{"n_experts": 48, "head_dim": 32, "positions": "rope", "init_std_up": 0.028, "optimizer": "muon_variant", "warmup_steps": 200, "schedule": "wsd"}
Below are experts of layer 4 (counted from 0) of a mixture-of-experts language model. Rows are named router (the router's row for the expert) and show model dimensions 64-127. Each number is 500 + 50 x the weight over its row's rms, rounded and kept within 0 to 999. Numbers have three digits each.
After each expert's rows: a language model's description of what the expert responds to. This comes from a sample of Wikipedia text that the model never trained on.

# expert 14
router:499536449481548570509498425440471456485518514495545464446435466497514405534518424631463550484537454509516571552442580496447542560476541494408624429495519506471432504556507604397531484476525510
What it handles: Pipes, digits, percentages and party names like Republican, Labour, Democratic in election result tables and officeholder infoboxes.

# expert 28
router:573521487552520577526422462510483433399535590480517563458489478455438515568616457481447559477479449528640549508512548523409515529457567480464521489436538513418480502595534485478504535461560549
What it handles: Initial capital letters or first pieces of capitalized names and sentence-initial words, such as T in Taira, S. Hugh, No.

# expert 10
router:524529426491511511516479495484529481472570521484553563468476494483496512563566485521468496455462458515491573562487516520460558558409566399459549444442550507426436533528551507461419535500630485
What it handles: Opening parentheses before abbreviations, quote marks, dashes, slashes and math markup like ^{ or _{, often before digits.

# expert 13
router:602508501498543549490488465412515480464567558466560500525461540471503438593514430590433494452493444497564542520471508545556508508426605458468561513455514494453353571560582505555467506461544482
What it handles: Nouns after the or an ordinal in sports and career text, such as season, round, game, team, career, time.

# expert 25
router:558458495528556548520503440459514446457515589505511526470433461449421491576621417539460570418538375529567559539539531648407544531517491484492512497445554564462523495608543493524449519456522542
What it handles: First words of proper names for people, places and organizations, such as David, Michael, New, Los, Chicago, Cape.

# expert 22
router:588540420556500526518477468460563449425555520453498590393468415370399503521587488532532547494458449537473550495442591602401530465462558505391503443489476547488504508528511498440487530433581562
What it handles: Middle fragments of proper names, mostly non-English places and people, like Sa-it-ama, Im-am, Sh-ant-aram, plus Angeles, Vegas.

# expert 34
router:505589499560537470544452505442447463493525537471557507493501476466457452554540477537441468438407424524608576529461501531456562539463590449500528487461517523412479582539560521440477506400517560
What it handles: Prepositions and linking words completing a phrase, like in favor of, followed by, deal with, to, as, including.

# expert 31
router:539533514519528537548515447494539453467556549440529532501465503411484503519583476540415553449472438582570532560529562621461500499458542498459555477447509567413484536527506503486407556465540540
What it handles: Single capital letters and pieces of acronyms or unusual proper names, such as K, J, Q in KNVB or asteroid codes.

# expert 2
router:509507490529531563518485486403526496459519542374518504561450469407424498500512401547426565442461430500529472479529575547391557563530579465476526503503542481451493597536568537442470469461529541
What it handles: Sentence-ending periods, paragraph breaks, commas and clause links such as but, while, however, especially in biographies.

# expert 6
router:571507484601486525584405444413511452448588497478530570423529446517473497613531496587526613537436443585514519530452552493460508533469571473499488440472593475459492490539553521479477575455540538
What it handles: Prepositions of place and time after a noun or verb, mostly in, also on, at, during, under.

# expert 32
router:603493468550528516491446490436471464479559554470563572446444453511472466567596500572492471473440455513582495545496487561508594500435586471483533419489556494503439509599578480525468516511474542
What it handles: Abstract and kinship nouns right after the, his or a, such as support, father, members, years, work, divisions.

# expert 37
router:541524474572578587594419466439567471465609515486585565518489442533533445523525525611487524494443473553646518581478547547454515505537553445474555482489498544504455508562470554434490542465501490
What it handles: Articles and determiners starting a noun phrase, mostly the after of or in, also a, an, his, their.

# expert 12
router:574537491513516605487496472456501457395515516513487480504480473444457459523506446540453514489483467560566586533468566584504515509445557465442560506490562643510498525514502539518420507497512501
What it handles: Leading digits of numbers in sports tables, scores and years, such as 57 wins, score 23–19, 2012, 188.

# expert 8
router:577492411552562508539471492457511498504555588492500537470456460469442507523584444496429581467490492506565544514487555571464583497517538456484484514513524546443495464518553506470517525417582553
What it handles: Surname and given-name pieces inside person, team and place names, often after a first name, such as Busch, Booth, Diego, Smith.

# expert 41
router:575471478483577548525421415509541482479558520463514511509516490361471507472547494492494547490468519509496545505481513548474523496474522478387514509394537556480488509591504546492448555433536535
What it handles: Letter pieces in Slavic, Baltic and other foreign names, including diacritic letters such as č, š, ž, e.g. Aleks-and-rs.

# expert 36
router:539501481488558491585496482433607449494500515418565513511475375420504461540549469474416561465496495539508538541470556518455501468460543409525572451424536548473541464504508513432425558510543548
What it handles: Line breaks and periods ending list items, references, headings and taxonomy lines, such as 1935. followed by a break, Dexiinae, ==.

# expert 30
router:521551460543505593599491441457513462450561496454527586459452476463515446558549417534465557487488443525601542548436508554464476464396569461492507479504503518473491547526545545489419596462481529
What it handles: Year and day digits and the space before them in dates, plus early, mid, late before decades.

# expert 26
router:542506444529516561621460459433551453475518495426573548467528468499487508530578431598456477437467461502486597577469550539467481481456541472390525397445527540432473548542493499460499506430605581
What it handles: Digits inside numbers, ordinal th, and units or scale words like km, lb, million, century, °, in dates and coordinates.

# expert 33
router:508546509543487548586478478516576501475534564416475602440457495422503507527568475507442547465442477580515534558480535575443506489474547489449569404459531575415455478556562515442414607508536577
What it handles: Middle pieces of rare names and Latin genus names after a capital letter, such as Cl-ow, P-il-ocosta, t-ann-ery.

# expert 42
router:551514533530593567565469443391601447517639559504539505477411493487483482555514465580480528434501404592532531587512605489500521527472521493426540442451544547479506491494519491489428517455557561
What it handles: Field names and units in infobox lists before colons, like Range, Water, ID number, Coordinates, Total, km, %.

# expert 27
router:518533479469545611511499499484522426520513529508553523510479419473480458540548447614407544477460505589495507508415558529453526496480562444477541491464572579510480500505511545444477516400609542
What it handles: Spaces, periods, bars and parentheses in result tables, especially decimal points in times, percentages and vote shares, such as 20:10.29, 32.14%.

# expert 24
router:675491432495590498581429422461523433486560557448491557443535444475460506598572465590479474463484431497509554581498559557456525543390559474421513412484488540517532449506622508450438521427541517
What it handles: Common nouns for people, places and things, often plurals after in or of, such as children, countries, students, water, plus mid-word pieces of rare words.

# expert 0
router:528553458514544496509493483489483468417548564469507562538431477456435440553526523503478478522501458548566558580485528479409582517466570368458585484452617492456476531523568539442435559401582550
What it handles: Relative pronouns, auxiliaries and connectives continuing a running prose clause, such as which, that, had, has, such, due.

# expert 35
router:539453477554573579564432494540499434393597473426568575448456454473491501593556445508480492450477474514439526614509537496433492459401533467428551502445491511483443538598563599479460600453539492
What it handles: Short lowercase word fragments early in words after a or the, such as oc in apocalyptic, i in heiress, plus opening quotes.

# expert 44
router:507498405506500503528445495403489495479553562430540544536465423464471494506570421536431495478441390492537561490523536579432575570393555448442533486464548514473498542506550480467510548466587568
What it handles: Commas, periods and conjunctions ending clauses in narrative prose, such as used, leading; denied, and; but; because.

# expert 11
router:597481403523558518501460461474549426512516576447573527486494432448484499523591507577436522449492435505525467546502525552440540560418558490512494399501515579492465520571554517471445488401553595
What it handles: Country, city and nationality names, above all States after United, Kingdom, England, American, British, also codes and name pieces in lists.

# expert 40
router:568538508533576547516464477407538491491525580444486548469473507509494477508533476529500514470435418545520500504431491582478508518445542464474535513463516546403480531543506513523447501422627522
What it handles: Spaces and signs opening numeric cells in statistics tables, such as +11, −4.4%, and the blank before 18 or 2015.

# expert 43
router:535538434555549533462458458473633451490539520456500517503490524492493467522485396630452531409497424590484542527506620515503487575385552444404605479434466558445484503491527558543424531470551524
What it handles: Table bars, separators and key words in definitions and infoboxes, such as first, tenth, municipality, Length, Votes, and a in is a species.

# expert 15
router:472561476577619497538407459462632440448544496405552570489550473419427505533576489550449547421434481534537511554461499540437501503419542460440507397488503548520543471532521582495443515478576536
What it handles: Prepositions and connectors inside proper names, chiefly of in University of, Church of, Museum of, also de, New and taxonomy words like Genus.

# expert 4
router:472568462591553579512497516462537517478542499472552550459461444415472480547605457531452554477497471491574507561522531503414514556448536382482576480489529540476456508562479505477495513473577584
What it handles: Colons after infobox field names and first cells of table rows, such as Pen name:, | FRA, MF, FW, July.

# expert 1
router:614489470468588471524401383490530429501591557521484559502482445396492560595508477488459512442508483589532557512486505526479498535428523453414585441384506512460566464587529479480462545458511509
What it handles: Copulas, modals and verbs opening a predicate in explanatory or technical text, such as is, can, occurs, used, equipped.

# expert 7
router:587479508502540544512476441452467455464511514522503481459466486504462403573504469517444505447421427541503587517410517501431484572508549469473489496467544471457512588558551549416438535421566546
What it handles: Past participles and particles after was/is/were in biographical or historical prose, such as known as, born, used, released, up, part of.

# expert 29
router:591518444542559565541462449501587456500477538471508534476542489456474467602565371507439530482482446573483525471450514518471570501455507510441526481462486473412489529534517530446493591440581529
What it handles: Pipe characters and semicolons separating cells in tables of results, scores and statistics, plus coordinate symbols like °N.

# expert 17
router:503548456542528532526496433460563441496527524507489515446439509490501440553480379515499553461477457539604537541465559538423547503394544460488555433456492542439550549593567536438404565469498564
What it handles: Single digits inside years and birth dates, mostly the third digit after born 19, plus month names, born, aged.

# expert 18
router:587540471529546578526485498463529427462490571474536557416433465471440457575571482496460537425505495493552525612464552601412572517465528419491556400427546529456469512543492527494470522490536539
What it handles: Capitalized words opening section headings or infobox fields, like Personal life, Education, Public service, Military, Species.

# expert 47
router:496556493588540561581505480433526459496506569441525517411460449474468470500538383601468539462444414537491576523536539487464563560430535424433495503393473519513419542540524480480440502469527547
What it handles: Tokens starting a line, such as list dashes in infoboxes and cast lists, section heading marks == and ===, and table bars.

# expert 21
router:525543511506518566493478516498516484510529626473572571490476530460460460574643426490421495438494507583546567537497524529376525454442529481461580464460539513452522523519545542458432625448502525
What it handles: Word pieces and short words right after an opening quote or bracket, in titles and names, such as st, Rep, Run, Co.

# expert 23
router:547528475542525541604396511449553476465541517486560556494462444468481516556525393583430497436464529531543576543450552498494518496464510457441556406480523523490464508609549498459430523444598565
What it handles: Single digits inside years, dates, scores, coordinates and population figures, such as the last digit of 1856 or 2010, plus century, million.

# expert 46
router:589505377531504483577493459465555471479517575532529605524481430480508501503579449560460495522493448511481527484497571560459525526513543492511474381484553548492462517555552505460411509447617522
What it handles: Final word pieces of surnames and place names, like -ley, -ville, -ton, -berg, -ford, Beck-ett, Find-lay.

# expert 45
router:483551458544523521509432456409517448453603539440529548503497404542477511556530497608394529524481445565548528579458552507446602549473595461511557444500559504479477507552499561442420529498564594
What it handles: Possessive pronouns and quantifiers after prepositions, such as his, its, their, several, as in most of his career, much of its.

# expert 5
router:537476484489512562528507527377551486441539518458482538481452494490420403579573411506422481447497548470564548493438510530487548508427539410490485499512509559494490485499497520458452584493490525
What it handles: Words about albums, songs, films and episodes, such as album, single, produced, recorded, plus quote marks and discography table cells.

# expert 3
router:639478380465588484567458460486535406488538568489534557498452412500478457560536466539464505495468459501509493543460564558481537482456570417477557372469575503497458488555628556517491494433541504
What it handles: Final nouns of proper names for institutions, buildings and places, such as School, Church, Stadium, District, Museum, also word-final pieces.

# expert 19
router:595528485614519495530403481479455433476595469503563521507467422513481500502505465546472512404457426542471562513412536548399512574486518437469559514494564503463502470531458508432457567388559549
What it handles: Degree and quantity words and adverbs in prose or reviews, such as more, most, only, well, very, not, and -ly endings.

# expert 39
router:566508454471553498543432432480594393454537510531546546494444419421480446571511498470449501419484541575541537567453533474450488515498505438484505460447552512490482487539537561493464543394556515
What it handles: Main verbs is, are, was, can, may after subjects, plus German and Arabic function words in names and titles, such as am, an, bin.

# expert 9
router:550556416532549518516536466520552388452510500539591521485440441519444460530515449566438547487415505557583530476433520539484499527435580488457514508546624514528417576557552532487470539450538511
What it handles: Subject pronouns and the verbs after them in narrative and plot summaries, such as he, she, it, they, was, were, plus commas and parentheses.

# expert 20
router:558536374502531557517499518447536490429540598418512609435476449492406521592544511558444479455520506509524459579441573543487504468421557406440537430452515577484522496511556566510458591452545627
What it handles: Music genres, media and profession words after a qualifier, as in infobox Genre: Pop rock, Hip hop, American singer, Major League Baseball.

# expert 16
router:517585466519566558488494412422561468491498521483555537470476486450499449555578437588416526445453399608487488506470573526470513495495505468488546514381529556469489535544506515439469575425539534
What it handles: Pipe separators and semicolons ending a cell after a season or date, especially in football career tables, such as 2016–17 | League.

# expert 38
router:551583510544587588516477481458546444492506556526539529461476460473478417565525452578454581491524406482514584536517589500492584554435475478444565503456528520429438521493486601466506589425543554
What it handles: Pipe separators, header words and empty cells in wiki tables of sports stats, TV ratings, race results and asteroid lists.